Weights of a small mixture-of-experts language model, trained from scratch on English Wikipedia.
Size: 10 layers, width 128, 12.4M parameters.
Training: a variant of SOAP for the experts, 479M tokens.
Below are experts of layer 4 (counted from 0) of a mixture-of-experts language model. Rows are named router (the router's row for the expert), gate (a neuron's input weights, with its number), up (a neuron's input weights, with its number) and show model dimensions 0-127. Each number is 128 + 32 x the weight over its row's rms, rounded and kept within 0 to 255. Numbers have three digits each.
After each expert's rows: "gets" lists some tokens that make up at least twice as much of what it gets as of all text. This comes from a sample of Wikipedia text that the model never trained on. Tokens count by the router's weight.

# expert 2
router:132081122172108111163124140132140091173155162119160119147150122127115100099107101080141087141099131164128141171100114094118099184132194085111218119127204156160136102106057189164120154106104147133110141148076142152128151089090146181179109165182055098155105160094116073126141141150139129140148121121154141161117091121086069090117123130133069064142124166100128118183162140173147067145116
gate53:152094127161090075190146119112121146163193180112118197109122126120173150107104111103128096183178116147082112089126108178100108171109129137094116202141144089157118130084114150089067163172104168095116070106125128118169160095122148146121160168160139104131167172104131116163206132116168091129148072168074144149109125129144156083123113089148090099077099108092111139086114105150183105149073
up53:101168088122118183141130200129138125167154068124104087063064049099072135175155158234140148061088053150081075063150080147104141101153181128139156129125164138147153139090105098140179149199116124107111131099126135115173139152163104132114109135104162069154115106124171149135133150124124133127119123185121129162121133114143111160106124157141089107089134105089142119110119107128101137133117
gate54:144107160115155153163108168124108097097159105137129154110115110104192121123130085108148121164078140167194189081107141151094170182129141138146149187192172147103156136073035112113070178124151139136142149141171158159160151118103129156146079128083128058159104182147099138140110164126156124076122140146191104135138177170143085110095137138101106067118101125073162140153115187141162123121156
up54:186116118092112151125127089123138138165116124156151146086145062089147111086125121096110122137131130182129173110078114152153147110092117162126164119151111112095111090094134198117118145166140125085163098090155089133153102139118137118157082162136170167090176080097036130153134101180155170103115140101109109034075136087116175098108142101119109044105154171129195090114086101084112099158108
gate55:131104130123096163075122117162164160178098154118145118146126073169164169069159102103137099133112101149132049171146083133125098109167155087097213137100169108168188164122067123139130169128122136120121139153129061163119184155149147129124108106164093154172108152119133164145152205164186090149150152098124075133130183120156130136084134103101099095133159167145176196142116141087150128179130
up55:098122110115131168078178126140149197189091125089125160090168092137132127105210118149174102084131123117120165146091131094102147181122097128135103102158090149139158138130081165111154128155097097182160166133164106097141183183156163104161166088183093178095083129165084168188126133159169149111153128107103076090141180131104126078140141148121068101129160110174150102103090161168124138150087
gate56:104114119167108178114123174151089133128180094127152139173121108088147161080125064098139128135119118073139102064157058134100134152178127118192084130143123147094129093119141165123170150138110095095133118153165094153184135130114160079178162158092129115082106166076133122121064149080137101111180085132175092121082121109157180142095170146106112186155114108082149161063183157108111086148163
up56:164120124103122106177185135156130137185179136127108138151083136114135089076078113090133121141105144149096160133177114140145154075162184171112129098104089111093057094118091133148098225124093143120139121122129121114174100077117164130082118129123168134081104072130115145160149112155169114186097157063106162126112125095107093131092086082137170067077157194147136097089154096134075096143137
gate57:139136123105157113161142109111125124124132141108236138105114122137147241176183109120138131095057110188109172186105173137113090123083140124110166074147146104138108155152122117097173193122068120086140109119121120090167082146140102119178162135171102086110131123115111073149161112141165131102146154104131123142138129089112123123115178121139161108056058110068105090134136146117145104065130
up57:114143135096108091123069120158077129188074152146185078173142138134176161126164142191075102114061134116094111091147089102130075160077114089083137159063151086081098134130101076168146101100145171105113130160132093144151092141099088133140103086154097070111132132141117095127103120117112105143115100125133076142107155088150132145167111134216099078127085094188069130153127163099107142136112
gate58:093119106150148156079114099077119126109117179130172129160136073117019149147105176095124131194132189090144131139125136159143160138128108097144125169136104176098176089108135154138090155129150120109107145088096134126132185165076133156119121164057088096091048133092125141149134140129094148205118148222164179168105137127136104160135171173126142152118137088100165111145143147119137179131139
up58:124147106114200081055101146187144109102099106128093094139109091135131125119150118118120099177126102138123168147060117117139146154121149166106161134208129122138099127147108121104092168115171094153050148133109147136095112089138168146200120099084094155143145099109130161117122162085048144109213163172150129151136064095155091149146121184171123133150136090108140051101163110170150146112106
gate59:106084117209168132115151071141111126147180197097129097155087116113112085106162121143177161131143102151152118103143149119045142094028147127092177108114139100135165122076124100150103144134115147114125146144135131131192150150048167109097093105182067102134138240110075148086105133119125097126105115117149116176100129098133150163145104101119082140092147135141138143143117113156115161172115
up59:105105162120154138138154067179155162181137139108086151156070130151075181119128098177133128156157082142071176174074108152095170105154146139079147088169145159139139169131128147142103138124073097172071124119136089121170164114155140139072070140098130125137211193142072093115106174192133106094145158133166145110115114123116110157102124124161112132137163103125132074159153118050086147143124
gate60:128182184181095101100108143112140087140178156170170132132128114135156096157129210147129117154111150119185103153132127105091103130129145121070166089084138156095116140095119085142127172135070132211139118108050086167118150109096134115111167131154103163127084119147103163113108161179130124153157085092154114088109126122101068117127197216155142142104108156087080149163151151095186140152101
up60:107140176089106085060109108066062091146075109159103092107145127177135151098148192183183092147135133113181131106111089105055148125127089111196138112174117146091119146173111118097129166121129127119133168126094155079127136143168114130127116116125169198169118142187116205159119080167101172159095140104133153093115103136146136156131100174136160137158131130197115132130096089132112080182117
gets: ":", " |", " the", " (", " in", "-"

# expert 5
router:151138195145140143066160146125089145169135128100159143099130159161116153143138181089138109077111185127108102137061145180157114061136137162086127131154122137127203104143152158134136114151127133147138041157172039132136078094173156081114151118147102159164157103167183109144166093102136099116168130146089111076130136164098144059095132133172112161119138092123162098074157151133135167111179
gate0:081137154129115150096174163178151124115102076084134171155056142190154140175103135076065071164107118132147132145087113151116110129126149151079127151090110123069113102102092150180096097174140111137147086137113104111110072124122144186165138094091115124138043171131120103109089053101127119102174133140145101118087120150145150052083105099136087103131111109206126095113123140157150086155155
up0:126118099148160158136104143109123132104139105170093120154094072153207099130165105172119077098159069134139166123173162122140088100159143069085143145142126158175120119165146070125155049157097100135123070056146136115129089113160161100132133138095079126147143178184083110167214099071131158119167097140126152120133170136100119175148146179110128100136130121067130140134123123107104190176162
gate1:082140155172177127176150130092161125091141063102070185149089199081111094189179193141138132090148141155118127138082110109079133112107133157086166125127128131122179102109142096164143152160101113066125096053098111119126131142098137135078137144142176174070129131201097149072128085135161103109118096086149113141143140088149101098088138070175144113162159182149114126133165106104143115125116
up1:111115087105136086063128089103134151133155151175120120179177106130107156069097142139119187103152157150133102145092096168105124157153059086143098059141145136140132129132148099139112149131098138194093134184120105089071105075126099124079082090102106132133180104120086067122065123118167165103118131146109134144163069136112118118117048084130200111118168156148142132077131185080119139157104
gate2:154145197131142145097089181130049199151143094158128075110178177106080172088139141097134093132127107122120117107108156124149113102100125122089132063077141144109136063103105111100086149141126116134151106189144054165109129152146114135116160155114105114089119123190124174125086138145109095136163173178133114163051084150122172077083143137155186079101125154206146113114140125112111109119141
up2:135143127183121133176176133121177179114127105175155153120058089073151129074083124111123116127129109153163147148123137065131126127180157120141142177108096130077131141146092125151053138131031114111115123154108105151088138131186103107147134047083181094135107084138171084146097103118148156113108094111140158142133160149096158185104198077147160166109112187153095109151121120075116151151110
gate3:121109130114150100128132155092145126167152134153153144135174068096095150127160075143158097158114094140139054188141109120096146100128122148094078092166164122145125098131210132142107114097193104197103098115069160177139123129060138175096140130128116116137179084105148108159105141132156163099162123100142200120126166116083086087108151184176136105091052117164103188118148140130154091145175
up3:098151123124146096128098109102129146189192108124193111130155112161147117118089111216155135145164114093159074101113103135146217160164092105157131079135094080136165154103077125102106162149121105094109115134147178164145183067181160129119148175158071132090164149094166137092098131136156148118170132066090127120125117109130099140047151125183108169114151138116119088147135128050115102122144
gate4:145134139131105106111130077100100082152188107106092099137104167171146092137139128135096056060166112149130108183073103113106110153128116131132143077140123113116186153102104143161106075158065135123140135118132110102117148137149126092141162115146107146113167108155124076099148117096087097103135106173091104121169173085170067057145126112155130052128042113169165103162149191048161145121134
up4:117087080159119166132064109111076126139107164147159111040175052113128116063133146059132168142158152113135180112183192141130136069123120118110050087151154134145157165101070134118167094140099156155104134178125123146142133069168099118157082145125122184081127157104118091165174188105135108140139139158113129099139144132100093130157170147130080193143133113152151107135161149153115166131135
gate5:130112122096135135144128122097121103126139148141152083122151068168190141142143194136146187178113119072148142149173207157103091139101157106104130133082120109077116098136152155119127082117147135163114172072119141130146126190106069108127134174111143189120107210129132116066119107125143104077172137159068046140093142102117073116106120113128163095097117125152161027129139115163166115126134
up5:139149199065178130134119175090134157176165142132146124120114133090119165157090063060092156172178086144206136091112060108173161105105106203123151111073138146130156120122128163145118153149106106118107092235069135188117183129105133103149137081129126163166128172129149125133148110125144138098130131143080105081104170098138140118116131106143128125166107114136071124108105111111110167155171
gate6:083125179089126114114118150105114124118133110145095098055124074074083124109140143125098098138103146171146101115158153189171182129103135148120151106123103115100141149196143144110132093114133155118140072142080098147103065102120137101097137096064135103101141233136099107139129084083114150133162126179109126151098081123154119086171130145060121107104079113090136079172124138133130192227144
up6:136106143112128094195140156095171177156162151119174059149139142096122132170148104166086128110147111152138163161171092178143201099147134153114129070081117149126138161184115141135188117143096084077131150151060113115186100130148140123150178125128092185128181144121151124162095117132145121093119086098172146129095063125123210142170200099116149150140108103140064158131088125075110129121146
gate7:168104180171156135112141121200155090192141154058090104107097102143146126109126115147129089163169136094091137070127149102105142162164110153126118072126119126094170122155165153136120156119167153174181181141172096147145108139176133142079123143067163135214128156137096175138178090064145093211172151150142108076125130162151162163107130111115149124118077137166167147145139118133126151073111
up7:140147141128089050185103048189103151077128108159131103080145108146189102140113174069086149115145135111112161091138165192172102125059152056098098127140109098106169128134126071117137101173080151077138088123142163125079147183119175130099128130181134102152103164138154119101130182105099113092101176077107152138103102107086145144157157137125138089108130083112102114117105105164157104137105
gets: ",", " and", " de", "z", "er", "a"

# expert 0
router:135174084159113100119095159107076128126098093115142145059102165088151158096138062122156140121109154121121059136155142151140163055188132118134140123099115117112137176092136129078139129114081113048180211091052188153108163129101125136117086095140203131089135098165148150179130123144129107135086190107125119115124166119107160165141151134161158163101164167145163151161096156107111154162142
gate0:117142071177159104150101160182057095093125195161174116134092172111184126168152116115185129181112112120128064103160103125112124115121137162169120124112136154152170129124098135128127082141102132105167145129131084107131149191032124137115115126139091095105196111164116117157073133089130143100156181114089217170100141082119152089080073124172115107120135080168100113116101139109104122137138
up0:133124085142116136139154065090114107169099077188109127118165122150102092113158184160085137133173111121033136130130118090078111150105170169139147109119164138067186167084151139164193130135077151123097065092092048111124126179123079132134136131120194128158091106091111127131146105093126167139168161126127128130128130174159146066100072125121109118111126073137127107189186113118123125132169
gate1:114120130113144184199114147090113110180140111047140113191079126142125089061181140152157132102119147128085123154147102071171159096114086153199180123074149138185126168150079114111123097139141091107130138171125121153076137151112156111159123138162118155101130140113127152097115154193182117155103128111153047122151171079127083149106086059122146102154159121117146142164098092114173133081119
up1:094159176155165068141160096121099140022164156133141140137100081075133090119121140106118113152134152119096098079135129136192183111124090168122144152079113109118123060157146194113114112161165113113101136117111167085148165148121120136070142063067184160127067099156114147154139177076125142118126200178127138122134105133143177089136130130090183140119187120116115156141143133152068127126149
gate2:116091118072148131157093142112168091127156107152119201113135081106151162096133077119092128121101165179148077135147157113111135111152139160124159115140125118163039092153106131142102137187042148124165123092128168108164112115098082095120138165059154102079088171144183162098105099107205104137080060189126146118151167127145133134108150130172162093132148134167137187116127093109182147125129
up2:155118148133121063094118081122151109092156171122083088150187148138131155164109161036164125091149145116106163126095097063138133059114119177134102122109068138123052080086085123120174138118122090125207126120181131109092091078118103088108097148117102147157066116123141197105108133096140079108116142167169117098086111161124090114118125095163090107138138104158151112140170146107139162101079
gate3:109164165132175062157149117099102124105091143103145080069094120125159102119062087118150107112079107102176143110195118067117164127155084147123146105153153108051092106132137096128067065106160126130131167143094131122123136121072149135120137137091092159085095170129137117112114141199175148162162167072097094139085090142092122085151095111102176138144116118141174099155173129056077141138156
up3:124151136159147083066136096196112052125124222174117145104109139125105117150108094140135163128135108136108160145104108151155118132090146140168156171194152162108161117087125129123154113134183126130155145163132091110159134126131120107110190119081162170150157117190137120116139092110094172095104127104067132134169093095154097066157100118087139099168108118141186147118148130072225115196169
gate4:113128113148110180140130104173141084124110122058127192129107138144147092145136131101137117143174063128148184098168142161080101120104096101130090088073142114064063111120172084116157136125109125080103154132123167093148108178205127105075153138127139127108123135170126118193191110140116081111161059154125125105089109198135158112148125129110149060142120175106100141164089158105204146121154
up4:161137110169091101124119123080116173072130160128135135145088106151098143096091120130156092134130148119149130127176095133169142145101116133116083185100151126148118084109094152157107118169171145081100115104088142075163107083153106121172180122080115123116120150117180119129084097179077076146141108144134129157173203104098102112030136091199096199122175166158149112103181132138187176113102
gate5:097138160156128110105154176111121088147078142110116142112068153134118199075133103092162156126116157125110120090162140156079112104141204100120179165105129132055153096113159071117132127110091145113148053146059101133126155116132160127108041147183139141098160178178126113141123206152125144120170108141087092124137142103152126163098137065120061155121101152124132176129190131103168160126139
up5:078079155205055088151090151078136122150136095157126098162159110115131157165151101155068106150151149149117118116166113076120169214131144118112123103123114164133120134085173127148102128084110091149119096061109126137136154096157128150089093159120086093155200083128111134099140086113140117158110099090130086171135137189158162135099104143115133030090147131167103091167145110063151099135102
gate6:102111163147121118130176168165133115141145103173112147066113164144134124144186120130093117160134126124171128045141160097150171128119126153137118122023133139181169141138154111114147171154145145115100131104113116193150211123151095155062137153102087096080149183114143183180170152097114099153142133150145111156178130192185106138095153143108118113115082113134196117135095108162129187179142
up6:136138097152159115131052113094084097114157104157123108111135090068161067085119124108124131123124117153073065163107164145079101109169086087065175120124126146131194130133150088090144106080132161098166179100095133130134173174116094167088115184097176099118153134119089100049117137121141119115078137149121123132184108087139137133159126128157151126081138175100172152140180068074106093112095
gate7:158096150175182086127057171097101143171155155067143120129128129122143136069089097107188112122072213189116098146144138143139117131090079104148134133127127143115102096078096125121157094110106141099106110115124116126064133118171118166071121090107191094121222154167138164133116111135152175125105108141132131146182176141116140122121091096191133079130123166127188107100106086165126165121081
up7:142117136135148087082121096148184153143095091157133153124134154136153081081138148116107090104163147142150127112077152142123098141143147036142159208084134107111211113135127146115087143108114109116120129096130159120132075066149105084117139142163128128098149121046084165157234096153125155133200058075125101158159112126140154166148110084138155118148094119115155167081089115126124130149089
gets: "ing", " of", "ed", "ic", "al", "an"

# expert 4
router:073107095120135099188136120125128070138170104129135127160107099116096112101129192171122124133085074094181114168119083083072159147117068162152082124150107125133138146145111136191101094138151127151117090149162100123115157237092187137158165101077125074092124195093098158101103133125129096130103092137174153167131099127141132150113076142191144141074077081125071126137134115122096135104114
gate14:058184112158105132145133124076041099152162107118110123121153078130172100109069113114127109091110093150065150126114128139064148128114122084100082141137140138067188131095081118146161110181124151133126100060149162173058153129109151114125092150130104065148171160115092167144125157123137111133079142124067158116126140133088083118128113062144146101077078084090073121094148114141161130153146
up14:114141064133114129139111096102072142157125130092142160145099080019128132132123121082098133114193152153129135115176136095099138175134094171056116129167103129126132147175097098122098120200098143074184109097149048116102096146148149122100126167112135120138148141116133095146141141162127116052125106160058095089172148125115080164095149113114138165050120091122158137156156126143119135053131
gate15:162166094111140149151093115167113138141178113162122129137109097077143133102089130128142120136201130084117147157101214203130151152169084141184144049102111065100110121136100148137129097126152112197146108134147141086104106164111173124150130086175119123124126140178128130102145075125124074094187111147113124143168169116080117161047099133098169061101125083147173140115106105104134079084148
up15:142125172167116162122165149133160089027153162130138154108129169177157168111210091081121137151103123161124165125154079074130127148117099109165150072188150162122106113142136167117041157104142114086105152123117160184166164116181077077128127145088118121095150093145130097136065143097098153175096084129129132093114121174160126120147130103151130165082153141115125108182120152193120165131166
gate16:108177175162136173127094169097078136103126062123108124124171104146159137116194176183139098139183160071138164133094090139107137177094091128124074122143169087133141130107108099176105112131172145158116097158189109160124139148112176169140053129128091120131156089178107196119110106133081136093132095109146159181191109100113094125112154102145073125121081152122131160107089191159109092108089
up16:103118163071140123134135145147163080124086107118130142121125169132170176157108155129088184183080099105133101134123161113071170127123177139177111155104158088129083118083106161070129150080074109155098152112119149092051131085122120128110089217120174087126139184115082112148137138127199122080117154093150187090148145148143168140125144146177132174116141097128080159126151075155153171172128
gate17:111055089206113079140152107125125122178092122085065118097159147178168082124128147127125121149132152120159141116141115149075097213108085180135153162114115169102114143111088139165122149167144157117092103137232145111165093127145116122185076150113125143121147113120143108122147077115141078111118123183111119147137136103135101131139088097168056195154139163077110163135107151109165101072084
up17:108158068193105169091107138128146111110099107132159070153144126131106117129083132124155170149178047124148123040109170122106141118131099159107123152116149147123095131056214125110089147140072098139144074137150167101167145139117108173129111172161111157193076125150148091090139070088154121161103165147132093134146101128111150164195093117167082149167183128160166152135088103109153117143140
gate18:134155153080200177168204168175169156150103103140092149142153127108138086146161145063114113123171114196180109105114043141166144193140100123117132088131165127145153146153137148204119121120149142141140091172134117159144110128132128142143138137102135113094171091129088058079160082135116127105095100131122136131142158109105020125090161121152133075147108160134088078137107169131080128121127
up18:135175089104163123167157128107156097144103090177123064166148103108082153164081118131104165160145143170161095119115104095115098160161150111118136126148160049109078094127133100120103125155091109111175191093125103113202160119088116094133096075122131132073107114131111148081104082102075095115106113146168136160183164113225080073113119083130174184100101107142111076144108110110134132142106
gate19:118148114096157160189087110127117156122112065159098157145169121099062139100066218131163145224111078146137123127136154146091113064130139124153120095131151105113089088115156110106124112157163135093107106128147162150120135156106157124099125138179117073144123145120143142131126210083084132129079157125195165134137169154126094166064115122121104174148148120122125095142156097116208158166067
up19:150143119124128141132170141065123176168122098136115130141153115138134243140157113070181142090130106150100113142179161138149133052152102096104140099163155167161117146178132093095111072131121135130136148074141124127171098103094117068180139107146137145172048157107157082169118179124111119122129120153149146068144151097163145107165110114115065097135127084106178101101142103158077057161101
gate20:123142145089129140128097163180142131113168120081080191171113120164139169175093068137131125171143119110159111087187124128142087093144056161057119182087148122128083131159114126168097133099096138125119193088174085106084140150179104093142080146139129117086085164122063148145096109103108112140170102166150115178107197112135109138093135105118113181128130125188147111081177121127108156098077
up20:124155087085166149143108168192112114124144085131143166068063126095148131101120145149143088163087100176166131180114147091117120130115082109209137127081145131087132116155152128161031105106150179134146183161139159123125089122127171121086193143102131188123134165121117146084137175115132096105088169173120139139108117125125136139135136157133187060084125086084108126121159150177086085175092
gate21:097160162120092158129096180130142116144194056104103125171141076080133114162106142105076093105112144146139117114139116134117114079140136129151137109169156083175145172189106086134148132167102153182173088175128138072127128096161080164205169081130139013122179135097115109116136131134101159169078124085130147144189171127120120091150105104132155127148118121101089079134136139118131173161162
up21:103148132119103176130137166129088152100129133080111110157142137132131145082113150126126143155109120075118152185108201063088129120110165033101208055127148183138188111171114166112127177166182119097126149067139153125152120097159090107070078100159113080141060123125148115158117100170129119099170174146133165118126083097104156095117109149101116134156119155082151133139095141149092100077131
gets: ".", ".\n\n", "|", "-", " \"", "\n\n"

# expert 1
router:116156146114162129197105088124147138151132167093086160168129135137103133162072113116130141132179113212141139127098154118154122123198123139074075095140160132123124135130110159172128101162094086205107130164173126097077092138184115133086101096165143111132089173097073166154122178098087180129178132116143117171181134097168138117100133065183164137191155150156126167096167130112116107101169
gate53:140133141111161174114094200090138169165130122054073128144112138062185119167141147111120136078165124174128166149122121107122119103149103073140124103149133114148107134115089105157074136143119187113136115175125111139137074133092170077124160111145108162048100190137152145104135147089045122087150057137072113118165100067156133150208139132115133084162122114114148131143145157107101175157158
up53:144139110147182092126134105107094104108105160120194101060125141148120088119133117193188131103158133131089148122122152127064161161140091144112130205170090179093131165127118138103170078129170135122120095163125124121093186140111074157139079123117166113112187144177166154157107109126186089063100115108110084123151205125148077155108102153183124150126150122133086083170130155155185097117090
gate54:113120050118121152148112143056102124148119120095076149138120116058101159198204173128080159094098100165208141063161087110102120158145120124065097101168165087119159153066148080167094129124168126123108058128095125125060091125120109099101195106146137120118148128144090171111128113125124131154118140136167126121081155169130149093121114104149130076160156114124149162125126152101159134116184
up54:187109086124152121110145072172118121068119190163167094080132100131207105155080140091093162118168111139130153153115118168172110149099093148142128158154090100180134134098147107112168151155108119084097073098165094168161094088204147166162111125158185160143085142115152091147095072053172156111116132156128158123121148076136132079081142121134127102131092135099129112090150143099137063135094
gate55:125156141136162151159082154099160159126133127078074159082103092161131131088092117123102131142113136158129130164128164084111137054180093115089140097114152061153189184186117147201080090122118125142131130166096159114082135137151133101099117097129167130168057154139122145091139154133080151147172120148106161108132131130114102200122041188148093188170169167170121162113160133153102143136108
up55:139157210186112135155094154055163099133143128145117142111119126152129173140065178061164174109085176172112131110181122132124101097172116163120190125209130087118156162142153154152137134197134173145149132069097136093131145147149113138172150082180159076117077094147175152147130117117117141118135171142132154082079139177142103142124089097174131150108114112102160150164145146164107145152186
gate56:137142139117108152177104142138132116127176100109161190115140143132123161123105119069092106073150149082150189133153164211145100144093097114047163072138167058145130099139115103139165182135101080122149150125124141170138117058148125100165167136225098126131098111092055126194186130127161115140151136135100116152114173072112155104115126090127154098153139141080126159140116142180144127162136
up56:090178156097106104119144146121172079175124104099117209155095170105100159156134135126171154081123133164204092183078159163136080115095102113194147142097176095134147090112121136148092178091122156111148164095116161128145124130161161109152143167133144106117063064148129083152150109117085166081106158131180132145151169138118114104158132098148153110153080142122083136135094165105131180142222
gate57:087126137146130120143082189094115184130122131141164127117115123095160115154141149139133087180118127181156175136147138196120092204132144087131134128104136127125137120151118105135116110080196123165163097158137133121079118113040031100083094118134136107145110155075076135103164093083107135081149127121122159165129137105109071097156082155139076172203109111173123119077170121131139195129095
up57:121143146140162132137188143114131154142108089148141104099104073041139165136086124086173099147104143109076093113086167161165100102196135211144109117139080172157142146077124164105128098159045130167138131133168148126114079098139116126130184182164189109131146140168069125130111130152139080120122142158127137138068114081116116181060142079094113142108147090102174148156163085140135149128107
gate58:167129115120173161152083103213130193132104150181152111085103088113121111106148097167149141148148147172131147128147128093174130084106115148125151073070148125125147105179139104149141096109135131153123099106098175111109117185061094082133127117173185158058139123111116182129128126112143107074165130103099086157119205071180092121105155138134171130140120100173165064146072089120081121117156
up58:124126125171142149131155106212136123112116078144110146152070147170138098193120115168184135120117094181122104122140128122146138080152101121145091104055152148098179104193123129087172129132139134138101167106128149147101106219078161105103135088139181210084137099107139135135097089106057161144181085120099094087121140121174093173194110158115161115128137093123135121126066121092116121150131
gate59:132129104126171164081054157096111123117132120163144216136063079066179130138102172125109159125200111149107122060113137189130111150082135126136132107145181109093161178118113105083098097127191124143115129114103108124127050162078139120084168160170081122076148108103095086166136158105129139104102083119138100153176124107130174142145111150126105083154103069159142172122101124089124094131144
up59:102159113138090137093141111086094172155136058110116135137120082096045187089136133123136123108125124142077127086103102140163188102149097180085124135151099105145146171129120132099126159085104081139142121109093163165110170190073131155129171119100109085100155142167137088138104068142108105075164118047191118130186156155172165119122160091163075168073126132136091127174112164143120121113163
gate60:185173148137230090133109123101091043146105154125150128102073163120129121134150162156104100211129191134149097054123113153077162109154138144184076104118095098132154158108151130166118124068127123120141133093110091134142117130128097075054157120144109124099096185121137152148174140159145109162126097124094074085130133136129172149182130147119104125131113081151146110105190153112196144116136
up60:156135117118205121142064135164010133105112132127160138159123151135082162126102132146122094146076148099132117082168108186135111098118046136144077148099094161190108149121118126147146061110202103130124116168144135126159102127138070133170170114070170105134097107142131123154130140163122110136119152147130139188125134191138136069103122055183157176121161081124129124140156121120161169155123
gets: " ", "201", "200", "202", "199", "198"

# expert 7
router:121129148095116162151141140170153167150131059216110126155133104114139113139079096120140119135137131158159159081191181103111143116123087149159126126113082126109119115130137064078085164116130133171094136164143139078173167141154097177149176190051118151137127135114061116159151127159092181130148123122106190096128095110121083143097085084139070084198107101115134161086114059118113165112129
gate45:116137149155106175101083153130180148106105066129057155073186141151133137165114162165151159147144110173146141146173057135114124139097088117198100115128125113065139171126116121186132094183165155149120107096096146121131099151162128124143095138165174146120120155171121182080110083114127114067131225105085137150168160166091102188114124157153125154122103088149155108080122137082099115144089
up45:147145101122073113067120141178167153146108169105067157144145085114065118111159148091154073123134109134128093096141104173185092156162167080127148069112135081143115105129169090115122092170160066134102149133149118166121118119139130079203161154066120119150096114135085126115170160089104115135149079088171154072154081134169142169163143101143130091123145129086076174116173132052093127127122
gate46:154106129122121121126095202143115111151136152107085128109096137082148115172171077135090125161135148159126141083211130100123137086172100160155134080119131119106161070101103114077110132131123130183160144089117110088134100101179154121152174112051059111176122180097113158113155123147184131117174208133141101125078137109150159121077148084117136068164118134118144140085135043083120112164151
up46:089188137170111152146145166175080146105156089124163147183175113085090173152114116088084135179104097133171127143125137144149181053143114077125187093152145086091158150114189105154178113082152130157104120127100077088110112120111136148088179167127166098157124092092088110128110130107090150106115167118110162121135091178093129124126102137129127134079117087092185081089166141177079168155180
gate47:098189120117118165125130153129110157126166127101151141080112120124134142149068090076116091141153162143065179094086147136073159094130128076164193112116132156131121102123105181118122156130140112146106043088100135085162067124143165107115152143109121158134131164100098175140152137120183072116124184110146122144131132083179144130194108077138132043103192108109090128127163159132162102206152
up47:117132169071206184111126096144147106149091106130156131149093122109126078134072139112158211142110114100161126117171108142133119144115086149155173128137135071138101076180172086174090098080107154166114126143171117164140093145166098058179148154075163120102088092114092092110140126110107162166152083185155138112150169145061143165089120136130092136127123135117153079089185110149177153123165
gate48:124099152155137133100179149137178159127150164126170127149143094104126128143196114123077144096149128115203137118135107133129164153090166157160196132111150093123150168113127121118162168066168148087086123146124142130090151077074081124142205115132167162122104140117141200066121076091190145146125095168182111134098190097144119141115168155094115136131163144114176154097053150195147146140138
up48:121152101120213143177148122170081170119137142170214140155117122126125117163136115146119196155153109151159143140093177119131150141133154119158104052068090135085113113104097188160139083100118143142084126152092134161131101105128149058144113108117119187155092171176107136125143119117192124148163101119078119111145167135141146039101094135123133122172171051146122116074117063151119109121139
gate49:120116134095109140102124140112099101140148087128128129100119158160104158088131115157089102120072065122160084148123122134137155149122085132080110078142093141175101174083137067127106155129106145124097137206093075161148149123106182163117131078142127103178096184074108104115140150063123111133173079052165136126116143165157192186118114165055133112139076163082155132140103176098168132157176
up49:154083101084150142149120127112110165075118096125139185104106185159136129132090128071097079135170148124134154132115146083182128216162089153145189165129199140071118156166044126090157155115127123097157164090129160148143123089155133171114140168107083168129063112097130105142144132122122192108163123124113131108127121175137111116108131145154207099123156146132193081100120102087108069149105
gate50:114089151149177120098159120182056167168116154114128122112077056128137105113084165129114115131179145147088106160048166118149156078102091138159171129101068121168175148104118109135097149160086110116096119189122105107103117149083212142110151133144106087124162136116084145079132121165163155144152111120107183118124146100138090115143075077112154122135107083116145148165110138158089212160182
up50:108135163136174149123205176119189091161097143144109143152076094161128144112147165159121149100128112155120117128041139101159131125156167183094170163167110130176125095150114150136101086220130136065132130175122102124112120088093182112069077102179112115150131127115151135094129110090142193110136130142105130114115167110130146131126094177062093158127157100118118147179124193166102142187180
gate51:091100108165158160109091174105093116205120069162100200107126154142072075145139167132115093168156150142109126101187133118121156159126141120112130171143124128102154093128177108148143142109153132094134169100093154129098137113104094155110174183102143077153106114104117061079099037119095113120108116082185143181112137135102131063054101153171116171137087196148119128095123117091150139123108
up51:073103150126150201156138141103159167105110169113122097078101108108110125131148093216181058099115120127112139104151178185151140134087123129085127137169081109100151111107162110135168125182199121116149127106144098145125125190135127089136091059117108164139190105161083089123164096081116115102100114127144159139085114139160169110117143161069135144155165190162138136133059145079089100140101
gate52:108095169123138092102174136099198198111127168136118033189127087107128132142111161119113101165116101145147134117104129136115164211116140166128076157119098091053159170145086106117111095165102079133127089119098070102094096182106108123113113151209072120106120186139122151131164124113166133146179183095144078116109111138160108187139151120162183121155107147112156131134143112118098125095111
up52:166141099157086133174158169108126145110153080125148177059134138133152174099121111140181122093153223121168079119115137169074153036121069098162135140084160118112126160097137077178127140156125179129104102109130166163130132127154106123157128148053136161098150120208106146138124122127108101153146104130104190126105091145128120110123104089136159143127165150132146103115102108090109142201212
gets: "\n", " |\n", ")\n", " he", " U", " had"